python train.py --hidden_act="squared_relu" --router_score="softmax" --balance_loss=0.0144 --optimizer="muon_variant" --train_tokens=634700000 --dataset="wikipedia_en"
Below are experts of layer 13 (counted from 0) of a mixture-of-experts language model. Rows are named up (a neuron's input weights, with its number), down (a neuron's output weights, with its number) and show model dimensions 0-223. Each number is 500 + 40 x the weight over its row's rms, rounded and kept within 0 to 999. Numbers have three digits each.
Before each expert's rows: "gets" lists some tokens that make up at least twice as much of what it gets as of all text; "comes after" lists some tokens at least twice as common just before its tokens as in all text. This comes from a sample of Wikipedia text that the model never trained on. Tokens count by the router's weight.

# expert 4
gets: "the ", "The ", "s ", "a ", "his ", "and "
comes after: "'", "of ", ". ", "and ", "with ", "\n\n"
up0:438515477585493554527487497482503515503454456548455520425478505469474503558511539465568485478556520507534472470531537470545474505429563506453495520462501554483528485544539477480476533528448521475457487488512587482517441528511558562488503551569541527646521496485524445519550501510538525448547465457465481514491495501467476487462534475406494505461507454492432518541586537523541480519494527500569478415464496439512490518519436603541444492576473498428449494593476470425450506446449500521551465535470539551493461569515488520489543465500428535504395489503482484564575534512515493513451464523498521477528508481450518598482558544498418522512519405412488459488481417502453406486518
down0:507537509454500503477504573493526513438559503522481493475525479462548447433461498506499442497482620452455535525522454540536483514576487444506475522490454485522566441476587483468500535536451493515499419547470536487564488536529526510479515511466585532511431496439527486507533488529499543503539456437533493490551461475484432449456430543525569552552391488491468525472506528540428540512506542477541548486521463618532520482491554540579417502473495480515513557514454554487461506523538464501479517489554522488470494493500479485517548538501535582511525461496455462591467414543568537480517484560537482507511493517482504541472451478474512518503472508529535500502497556514444478491551
up1:528532538566514532499534511537506498453557510553553430453551530551489491505443440502485469490508511541534490556517519517483562432585484533507419547464486484489443528436463500447523501463530456413486476478573504514476447556412520544465429596520449479568510458529449468439555385538612596556414478501441499479457502587511500461534500454496454491507490513539532534535470518447530493512473459534495538502570542494476475484458460541414513507428586504538501523507520511473504487450476520540520461558443532536517544458529440433499482426503564471496503496541465540514528535573528498537509532466546464421484473529478510475552505568472514534467516433513483514501458523520476463459418
down1:491496501450508517534468538493421486434434479474521480566510529517538498455495571445526464502549541540468504541516489531469539519519466447547407526460504497517509438546498503440501523518542489457517504528498536480442499501517509449454519429488511487464497485526453492619493493544550482590516401521478450465464553503482508467468481491457544574543478494505511544517501523561513508572465464471465527512468435525473467521446439443532533617519494437449552515445517597477535489481445493499449498575527474505503552442513503506490514506438449538490527526525497408413471516509458433514518424452489555516485468549512521498429521474440483500484490471482543485542479393491478512501436
up2:523542483505539527524456499440448456516470454541528541477485446550518547437516484489482432485503489519536486525454479549556493452479458480477532446461514523569431524532505518490531545512506501552496500437487569478504531472476475515410493475533529486472600419486504546541504443426507449429435434496477529509527477536485469523541539491518410489513488509593506455521518514558558559491513474490475571471494559499507532425582487545521512464511538503502480487494519503424516450461476495465507408492561420493468469546497548548504557518533488498494538535474555420481532523533545469476485487511511532520485508551558562379486492447466499553424536471427514512540522448514561506552487
down2:556483477492461544545491463453529489513490460495537499457505546458441529490522514554482544636504558502499544528556472460588533480500524531501557429490477529510498469515453480449480504456476425470501539499463457452558514522537478492536447452450511481530471538485530451570476513483550527488509491529462486522595537455459468556506532518440552594556460556500533563523524514493513517508511491553426523420487486573509483545513555524559509475483547556504498469549527474452551482496535470497491552470477444471515467433529500501486468484377456512529474477555476443508490495458499519575434440474475508516535490495514454549557541595434551443513461494527545515488474448487477463454469

# expert 60
gets: ", ", "and ", "that ", "but ", "which ", ". "
comes after: ", ", ". ", "In ", "201", "However", "202"
up0:460548495509536563418545543517462497493483480531457521489499464412515426453550460458510497516537495496512469487604458522488428525449451490517487447516494492496486559515508462407496480491491454549522525475553447454469502515515566473550491449497528559485439557493492499533481555565490510511491530507517544553429490549442465449436554488563428486454459523489512504504473487514428452561534468480511476463446475499496411560436543426522482456460448517435511589542518538456569514525457511473530451494468503555554505536465525490472540476483475387500491502517541502519462491477547571506438500410565589524489497539542456508455413476507462472487470508496488542507531517514474485444506
down0:465533458560466570510509578475517459429428501492502526449510456508553509568539512563479520532465524543618503452538513448478502456475494520518529529436545443535483537465485460516483532491398564531543536458550441505475412489525414497509447553543469484536502508500475492548563516560495487562544453449533449552505472447480504561498525532516504553559560522536442472524444476546603450467456533483477556447476507474553418491533508445488520553487506460480430555489448479515502426575504503451530483512483558469559533516532585548492454540516506456472470479549449454453493510477513469509385436619578499490503450493562536496508419535561476484466540512469505496518444569566453495517449
up1:437481492484486487508560544518524443493545430521453495527578442515534487466500443501500475450515469479463585439471572524485501475481550494487469488513518548446498415571566455495501503473457549504543531518488523494546452510561451554454528544440473570545497509520530509486523512443499544485513549563468510547482495444457454528414459480443515492536545474472466462519457533413460493442444520536482486459512582469497480489514514595538459519535476578517505478574484465496508513507482486470514535546512467473458448537448479510555521491548508538553415502530498498517487537524505428547413441496483479455484582502566495531516549485461496574371520455535496486535483484481581488461497
down1:530490481542551471542466513477548568485505550484480463546488420462396585552503466525455503522434508478487571506538478530422406517553525484558488550583482459580506532505448479483468531489527434511513519513591457447517455462505501478474486559497515484512449499547509535481464511529507546476528526484485481492538504461474511522521469543531535512484482537485519519477501528597504516452493533537517525469444542510495482488426449592528525522488549447562549556570505487514461541481493527453498536494536444514526479435483468528565537598516459455450506425452565489502564481555485486506526546473536501507422490501482499481523444468501596472564482488503494554540559478473460566538539
up2:492526575510495469568477525428553509514484461543529421467470557452543523515556592521511458462497482491552490511494499453520558461499483565460528531487517542602555509524556541455508563428520475462537478443479514496555466486550391520533502537489547472417532546466559521459454532509425490493489449510513423502540432525445452498512532572481521504470562507540524404486429491510525499495534478503499461458472538487435520528455507469496498461515466426497553569470490578517459415476519541531496534485430504484558494483456482485449498459480484447511506505446476512520504562508572521529478441494526517431517479469479458547465520463490568489479465507539518481417495548478457439526458
down2:520529500563518477503509494516472512592493443406458448528502501490538443475517531495515526507494455502514570492446458466534427469594511502514470564439447498431496483488526515522441428531492482563501453516555537479485514518481535486515496508526516527533510535510496536453543504457562491457528486429512580408506488525532461515564510516489540379503494518532574481470507459515484559502478597498514488555495563549556533463511453494496479471543531532494593519526523518540512493453556489541488490462449495457461531468524542499478510448473495506483418512469474476517555519429520500517483538399515512524481526414471516416524529509508501567501431458509441520467470453465519515508498

# expert 16
gets: "(", ".", "°", "% ", "/", ","
comes after: ".", "(", ",", "2", "0", "1"
up0:442503491458473486529502527423505484474489499536516442538469515486498518496468412551610558557486499540470548509531499477593488468552565487572572484485550469485456447521512553527512591484471546457539507429504506561569461442457503550484522442457475613535524456503464475502587500430509537512427519547543485490502512414464495454504503493489598499522516452558475552542523524517485440572531536509520506502441456492567493542447506477494515494531481483486505449532514532504496394517560461550476483464459548476527542527473481459467529492569514495574432478430443413474534462447454479508543526436493520461456545468537493551426479526535494489458462561483432482493520490536532552464548
down0:537409523433561456540580442548538493563513456458532514459434478544521550495427520467484471490498501489557449520459498514542519501503495446509496527474414496550495502472535504424436500522426535467541495508485466532533418504475533571563498511477552455548437446464439446539561453470554496477495523489447547417507590478494496488518524525538475462543558496511550480562566466556528539500479535507581477441522522527485471564511527567519445484454497523542484413445531477532500480491472481510509472552478488482471523490523403506474498502491494524554503495493491507496518427496447458494603514502547505530470451441500531486534489497499475437435454467488493470485539548625477423448552
up1:474505532426514605528545472540432369487477435486526517538553475492515487456433509569496455489453495458499531495547505523569486502468513510542486494451577525597529490526496510493486426490559504490518522568502536486523479536445523596516549473558508460606445525525451556463453515436501505544575557554460548498510488546554519468530518455499520502517486499546481548524500549523571601526471513425464433472451526533396542520434493485531485491452485520546506549480457507466441517545538526545471462467444502486462469485558525462484472517524463495550558425512483502424526476571484486487521498499469502485504577515526580476553506480533495491545508452479544538445501483545539489481527
down1:497576471462532442487489528480531556452439503481519494474518457504486489484513500508471503531529529412593532533488490478432466485460403419510486495575507398520514525478484583523400549485483493541503556513525517526486557480468520481545484492537536569496471540537473465530437524535494467546597469473523462520471468472421460471472496474447515489486523512514576551550511455499463441476507471494458511493515465484504545471512432424502489538505512517537500504497491513518521424512498554537461534511460472502466502518518515482553460556511526459458524526521499437582474432464473539504436613434490506485484508421500480530501458513554491479481492507526493489492460534427540481506581
up2:454512545496479526524439470502482496528550427496546512486525567506507562506383593496437479450522438522543515470515502427540488457563512490575574539452494502495503471525519468543536454435466529404541488534538503461443463480536497467502475429520553519501526480546480496401552490541517554576524451445543422507533579550518542512549483504494492526507495526558439504560496503496498476545466509575443474518485505564581483494509569540529464524496500507565531531498482487439498444503518469489486545461548540473520501545540498498459437507502592538558554479545430460515484583482517453435464530497530536465465485477453492455497415496542447508426472479480532511526491427551528562463453
down2:507554538527497552535564451500565503558502453518495485437547538476412520569447424469560545474433551491546497472513484547515477530498454490484491470438528427443468561530492473550392517464554461538451532519413496448529587555544505487529485535486506558551488508534468535486480544538525467466516455524506462506500458519527529512525511503549526483556527527468477486488484550404526471481504435549508539459469504477528497529514481499451459473560575534506467479508549477505454427517490504548475546524506523496442469545494506444400454532533500588482584536538481484593541496462513459502506414461445535521492459551453490489512505488399443480472448508440501521533475537532515488499528

# expert 48
gets: "| ", ": ", ". ", ".", "\n\n", ","
comes after: "\n", " ", "0 ", ") ", "1 ", "2 "
up0:539454389497517575575507494499498518416491511548476467511397495520515447553483452549538558510475468458554521566490499490517535510448524428433490439531523478472453450479519502513429561456486525454478439513461488488509508491504426518576508436485404424517501418504492505499546481506463543551536500532508456486453509516447499472473516475508463440417551575515473554514510496485448559534551509492498550497567459486501496457561429551434507545558488509503526436557589586500431552503462498500484477531424469440504424505496533475487466544536477424483456521569474561478523523509501544535416523462591432457533555542528515500502495559499486530451445565532480509494495447554481500502477
down0:486448455446445495470500510515531455520610443473472461511507530537514521481440544465544557499512464504491514481552470602545413462492537460563551455507516497547506537541420456490492544469511511568573505554549438532528469502497446469557486498481537554487508417551510508532525533543537467479497543426498495542485459559516561501528504436505517524472502463438452486488476496571508493520536552479509463503556557520488492500529515428361543510465473479478424430458502502555471516471506544516496503629526537500493530509457518541462469469523486472452490517504533472526577508447461450585496535494581427548472537520554513489489454477497477496541528480527506515460455502455500487468465
up1:505436549463522553501543540438439473475553435579520456481490488435517478575544519476495499492492565490507465552504522601455471479521511509545435466516526519601422455528543522525524500516467479531554454486535520516507499522467465496473531503466465563454530507514486494478490497570546534439527477522571546486545480492480544497556537511464482509576529520460512455548400524473460530435537422474439496498502482561489471523448415581494532488528542565505462512558529525547551572475443451492515548487493573527436492501496455495417471462443543467552564518486526517468517517490491479540468488502474539588488477551526452545532475460488521432517480546500588433484492505579581483475389
down1:493540552529476518532452536497476411524534506529551476479491517585563461525494513526414402534583551497604498539506521464514539541444540478388578465475498489487577511454524466504482544554537507449557516461470501470450460507543506532525448503520509515551483551568470446516484484587478536525495474468524440521488446490525479487541509515499506479516478458454433567514502504497465464476432523473456462510480483524518424557416537500475557484481521485416514463524481511449483508492553474471512538492506479517530521494542508389523492518495549567514498524469529477526525531496512461479558562440575534515546476433454554475579530557636516513447470617497542552478534519510549509519481
up2:498520456562488566392530537461441418474492439555525492562530476519406437533494542532496487454528498456476518485524444521489538595540408554437452447440507490541505493460514501594538469537438517464498480530499484524594435532503472559418506510483460502488512471545417434583540506514546500455518521547537517596490497449515452537472500488493534512472513497494464428453499468457530583526546435499564464559471421495528528495488508546526496510507532495452504457418451474463491554500555502513484522433441470441522468459536509510492555472506462489441474492510470512601547485506481414496466526549440498505549455484470460473528457511552487551529497422483483468537465439521506503426467
down2:529490537463497530509527506495487537540486560491469530524485457562542466453475459478535482550466517504489591447453515499566490465475535464478445547434529479523508481510537470466482427508534519500477529554559562446539524386562505458565457506558480498519453559484463507490537518483505515508475530476505527573452472517478527498485520499500518480586503476506574532492464417486537478452450532472550449499541511561604508432467519535533525461522562463545548541523545467494552503502527487510397550572534470501429534523537471518546545527462482463523534505490521541487550497514517486521536451484512546528464542502530458592529481508548532477519498438524483550476493582532482520496490

# expert 21
gets: "1", "2", "3", "4", "0", "5"
comes after: "| ", ",", ".", "; ", "–", "("
up0:460492498510430554447483562518469504524504428463465459458553529494481553462491480459462528610562537488516504503553486473448513495449444508486529485553527559542507567458516491458538424503445442493470485461546502487524522535503466469517505517508494544481508582470511427451447499518484467536503509413550494447480506442547476534474499509457495549507536501518566393542506472437520525505492426512505457411513523518475454443489555479592535463527482465480487480540476481496452483545455426481523521578467498535460457416548512519543466465518507498520540445525497528585487433514552485503489450517430494511503590553592489506504462494473463440519514507439474508448510574510424474549471
down0:527537523463431507535529499452500446512461616508473478433509504409451518487541481507589470426486524477447503547450543470561482574522483528491493449470467457514493540509475521484518538447474497476595525468524472432468450474497553526510514541464563520575487461553452479517471488495466516446540456449520475490500528495390499551569522580511512549554471503503542444556555465491432482432446518529503541490455468505488491457505497507532504480566526526474496492470472454564413542480481544499524488495459473575512529464516474545535586491502419451500506462532410442487512507553538490411452482463485405513458544532509567563466449455488483444529601423417428555475531552472485478563540
up1:476461525530467500501498573525470520425490493538468570454486484519553496449534521501544493455402509483520543507380522517494518413475543499606479570581563517492557451464545502483577506452481481477489511481487486466482451539533518486463435453403489423563465472535535519487526484501536531526554491544482502416418482483479529559485453500570534524577462465484486515537505466510474555448538488504488547525381461481517545507540455542456470452494482472489380537464476479458538481493496469577429450550506488426549464520561473519519553487470470551498580503473517507514516457507531538556490527527487529503517550500448534476529476525463426490470524489488491548541533539510541540520430
down1:505518503465466432566560491547505579606536448476559441536442518555515535475416461553569519547527506468475536454456509556514484506523500516441572487531456475491451489549499503503573548489470479516470450549489520482517513469540544526433495457467453511495488517470485485589487529538488549466531546463598455540489532511484547484575498528564590482516444571551523535480497525490500486462488477535450521500453489420482540569537418455527521474451513371522444486521510459523437509462528554492508487474435493547490497444526531512545505491457478606524513438558454510487488473495525520469454505454495482437444503483525498507563513458448414533520514468512503560541490498425463481455475
up2:470483504403526524486491571464529589493476463464486568449532439447507463563533472530519446445521532534434457486541537527475517426455482532517500573537451468422450525484470531461603482463533486543543509548606535482522458503477486464529553524493493495510520507446593414422505519520519526541537474528558494546496483451549513510490445443562512435491533514556484445502452449512548493406483439436530427546484484560509485483557484482493466532417499557494481486471542397445415547534518561467500449526467521575522505426562522450451522460463495528486514459503458453536448539515504503556520538569471489522471484552495506491515535519480518484479481476500549511504481442458425450519429
down2:490508521502528502472560486526540528490540471481455463492469505487552527466579461606493512526522486576476453497516424539536533453520457487534563480570374516539479486538480461476445501455565428515499470522484514467429502516504463527516463504521547482531526532511580432503531510577470438481464503526531501511485491472462482503439544518476433497416499490456368494567534592495461472481502516535495557514535519494466489480470516577563509550507476518543529540448451495440490573580500521438551485509484549530500561506606439483439508434548520446541459486470536437534488504482511393485475520475463472498499504470563477497454518448498537549459425577470527511570515511541516486492519

# expert 49
gets: "the ", "a ", "The ", "first ", "this ", "an "
comes after: "the ", "a ", "–", "-", ". ", "in "
up0:508487504534500482485530584491495552561546573524533461495450500510492527569509534515448478542484486529551452512519419499478510558453461488606509417571514448550526449447541501487458546466392444529510513485509544418568500491477515528479505521526539447543483524529455496526529446488518428492569591561517529473554514528531548555527450523546497499454531520479523505518525539531471483447457487598492463473485520410534580582524514519455483552534460462496553530490557464558450590497539495508532528480460529566536508496509489403521556460496509511505497501502502495566530471437520519489456473478527553510442555501437476550496448550442470462557497545472513500455544468457480436497464
down0:515539493512472515479521487468524424478514456454472504534502442482480517533573520467505516568508603462503445556509553449515529478415429497500468516490501543397498526460486503612488483544517487450508550527510500501530474527527474488463438478490423491491492541517539532542500498548551545496401473522549407568494540455480484490555443489492487529472549549497519499424476472469463451548522532609474385407482557501454526501466536578542458531396526457459611558491443507407493517460474539487518526524500517530532555436431455540560494550426507541544482526491486516480586530513504445480453456503515508429450486488536460478550528411516521536521456501504541499448480479476496494535484
up1:459502432359500508481554538523546588454575540528481509448494523464530512528511487552470453522530561451539483523487545588484466488508457508507583511559505465503491541452432476579463502479555475514565477442513550526426561549521469494528444423487506521474448522463509561555502510460559447546576511482527537480460492464439493450472532543509477464494514527534463584597476517575574509527537475503481486506457530479536543507496472501467453486449523432418495518541470497557525481514518581534475495483522485493541496482478553490517489494503508487488496577501482550458468479480561552545497452482553518485539489552502423439464558534503475515490474534541512467484526466441454561526560
down1:586494518471408531514501489488417460456520502537524440570498488573486506504573526474514420432529532557507505524441520465533450549461439512485533459538519568576468477515468519564504509469496465486483525462556538458523507546458527490485524570467440440446500541520518474567509578549565510482504595489472419530488482473502553548451517558488509566432501489508455510471518518524528453465460480483537469499571469531457489460388489491517412477576546514546497527515451498483491520554491427532500524563523548423512510512506493464505466538503508479517521485454501530450526558531495585485529423494463524429537509443521501441550522465442472515532491490519402456462504425469521529450526
up2:504470463561470492473453496376449480526508462533555527526523456454516496518477555529507502533544531456468471441506486465498510456487518467514427501484498519474485447542500543487497435630459503444423480517487474506597511567437474470525492474553451491529551487541494528461531504494502457523550522421494495507455492533474465531486468516497543500538450582437518466492550477522542533536474509484486439482514540536474556473530603499464460471575486496524497555541500509531522572511519555474473440565468588496514503477566517552582518502535497536529558502512499520488486482543490470452486566527511492489503456475569523527534559573428497511533459488578477531575470462469481509490534
down2:526472492422558494481515504546518493537521447464494478510504479529475478510415505533538506473486477494461487510482541516530439477553555517408444483508493502513471481465553524485493493516515451452439501440588461579493465490433559492539519564550497490494547488500522444530434519530504470487547499457440566493504533557488465523437484525446473566482476473504542471464520500582463489481540454476519499540574501498576531493516466498555485455449423484523352485499566552515466538540566530464412511467453466487485509413556513560524542499490492517459548523498498492520519506522503466489505498511445482535517446473494463505544565506417486546486502409494505438565517504494490482489486

# expert 59
gets: ", ", ". ", "\n\n", "\n", " ", "that "
comes after: ". ", ".", ", ", "\n\n", "In ", ")"
up0:489451523472547549574464509448524581419582497484482461477479488484546542565555535488609507481469479488451484540483484469463465478532593565473404529502496483494487518514521394458449454512445460571472457445576554481496448441489456521462513464474445469498492540526549497478602499491496534520495466454583507525453504556582530455454534457485521493505459516505533504493499532427475541577492520513601498538484419510509512496511493471492518485518445482494515521488498472444526479473470564511488495538459520440508500524461527550480500512518496456486548452489484484488536501483488505539462486533466468557559429541512471450445494506541463520481541461491565548493510492499462506508487
down0:398494438635414488487480482485561448508569420527536562592530479524503483458459456494575579513455488542582546483533489544492475513530545473514501596524476496506506451525481503466547507507456474553480495454509537498479521485498561541494464480518456582495567458511583480478545471454457465525461536475559527444506486507510462430501516452473513526524540459508484496511480537510561542448482571428466459473520416502546519492479427483582550484496505469518594547453501474502507499448560496451547494515511450450481496542495452520518444484478475494547489520447506504523504448502484430497525496550423500571440517477582550400454513502439516534445480537481508581491482553494436578543378
up1:502479566506532525503524525476476552492488500513488458477433523489520499437501476506569527497504529454431493522551511523532482530551464553506518555500573482547438529483506520462507505521499580519503470453441527536525489532464431535596500445502487429504507545487494466522512478460497570487521512473418524483582518578483432534500470456502470528506582488530501476438589509544463512430490474491512504505540471493458543543538454511473441477575474508483554477405528463531416484500513487496463532481523527476464482542486535511516527522513473482526518566523512505462572556493629487468472545516479533519564461520511599562484494493482507499510440494453492487495446479564471479481514
down1:501559513472449575488443499457448471488504532520564472520460465515517524446498558539535569467460595513516494455550515428521494526518472488555487502487523483574507491541475534473519482542453563457526490477533512516603508562575500512535573469520456388521495545408512491507511462476419568507462497452506513458483527616517498562487543366512463464452524490480520537474533486429490503521462581537466547508576527473447550465470502486477574498466519470551508465492430526510457480447495478568502563531517505508500421577440458520497484510557476459453462496481545440514527539541558554521466509539543474506440522510466523583462545497499504465495440550469464508512509531540476513532446
up2:511478489458480510537435514493539438483485478524577498421471508467450428505464511569541486492546521498559505504551531461545518469504484468561558521523488478513528551543485575512479486432529506517570505516492483499518515476494488491492527531541494500436439492547476507462492529487461493493471470449480564547465494481380474541504502470474527547471534524409530481489496458442460440535522458437486518485537460525522493541516592481462500561457422447486498499488583474500464484433505486545498494490496490465479513515561566418497510499537455481523490510458463462571496476509577475523573415522493444451426416478478481531515541499527452441535449490456499606475549529529421598528461
down2:465495466579466514483516495482510501533567498435491498453488463463454585417522487557496442547508528519485569574455487360451415496574503531519445501549505540480410492533554529559444407403509499498476493429539477474498512547507502518551515527490479555501485486535465518451493437451541472561531500447448560515541451483500456508479498513506478469569431513483560520531531484523469483458488449524562423492428528458506467527566546526468579516521504474549534462491505479513554530545504496524470459545512567523547551508525483512480526470469512509476509540477473517464494523531551547496508518439502495509562486578493515559517531480518588514476521483511578564550464455518501501541568

# expert 26
gets: "- ", "1", "2", "3", "l", "4"
comes after: "| ", "- ", "\n", "; ", "(", ": "
up0:474554583452523504564497460513479473518513479506454463515536561488486481561501515499492500537443437535490571495490571542581495542499568449500396512588500558534524443416540522537495479473495509517546475579489552462494498496451460414516584512539465460469506531529461457524521551551476463530470532502502450496435545502446539448478481512498550518542482434548559487464446439506555450464496529495435473458475513565498512521438449445414535407501468522543459534477534517582477547505495433499507498430508507514574518483428491467490547504492547473508525568491486496523546514472511534539538519433575503544585471505548463507443510446453494430514507478438477537502490549479505475487463
down0:507463473456524544494512547600461517516483443534511463545516491537528516464493532481496481446542515553482495523487514486466481482553483417502504531546466460481428501393453510545535573448417512399500510433502443533492562498458480440491431572494493474499461439509520544483548503476449481487446483511496548524502419496565525428434502467469484451485491483503516568448507488446436433517535485474444428541552509444482480551533490462528482513494478439502465455547477511506555518565436445565460481486505480523491489553466519525487495468509424551472496489523547489508500546454504530483493429462482508502495486409464567492555570560469524495517457533553431498454546532539434539505554
up1:504532585578496517439448448482472481392481491506500552440511502452535499516467504467490498500489549495467526531512473458542499520466480472467462536486470537483550507418483507592515494512478494535500434490518482525508503575512472466504502504511471563537495499518454459472541568455474492475519407500475434489504533516438543512542443550425535421464445500550563480518497501470468504562587429494414500513510490552442529491520505520446477515522555502476554561574428500454460526437524507451530403546491505452475525513454547528505524439516446554453483497503480468431467446521473497517497502522486539514496524492523392495487513498518536477494515435540457524488608495453449487460470
down1:532500550493479483541524560558542557502499564486459522508452482515482506586481442504459494535442506560432551507549498449501495467518495531517498490543497469454498502523525498551510383521529391496500564496478497532436561502531524548478515510521449551531498493477524539472520487548527442504514488528436484544497532512539543510480475533475551505444476453514509483543543521566551539507435550543490481484487489438511517593447525521488509520501520463477545470476579506426535454498539483502570598475534501626539531568446518495480489505491456485492475537546504491544474489558545528569521549563474575504554481501482600516572527542561513534513489526551469502514449457516520475532440
up2:509423458504498519499458508490528521479456456527560461505508545546511504521502495498436506489462519500461485425600491581492518469459430504535503388480465529548462466523529394505537494486419608466456529477572512533502501513449582498525468545511491526525442446458517473537498509519390431492442459536488485480476513534477520399532549454445530436508535492558543542506470497504530494453442492404460534505532539481518468496486488479415495541586495424508402530491478544537556501483483467472472410477477515484539516437497492532433463450453578504610508535533498504458491564492470512464463504483542457469430522516485481498515498530467485525564466517530477436510468428453480579515537
down2:535535503459415503517483534475482505472573481508473515542530509457476439490562510598497488509493478467512548434498504514473506484517412604452463496505499507543444543490589450519485482492479520464590504392459491488585482475514580484524501537496582518479435464456462462508456476522562517475493552511455447481453574525453490483555433533501543523470526480516551519591418523444431499512570565468503532528442501447524522499549520522514550485533484436495525493504511510511469513501469464527530485500499522425469548545530557565533488563473446496437462477500467445489488535537470475497496484506502483451525539505538523466495480476506453422516422564533555510428486431492498520523467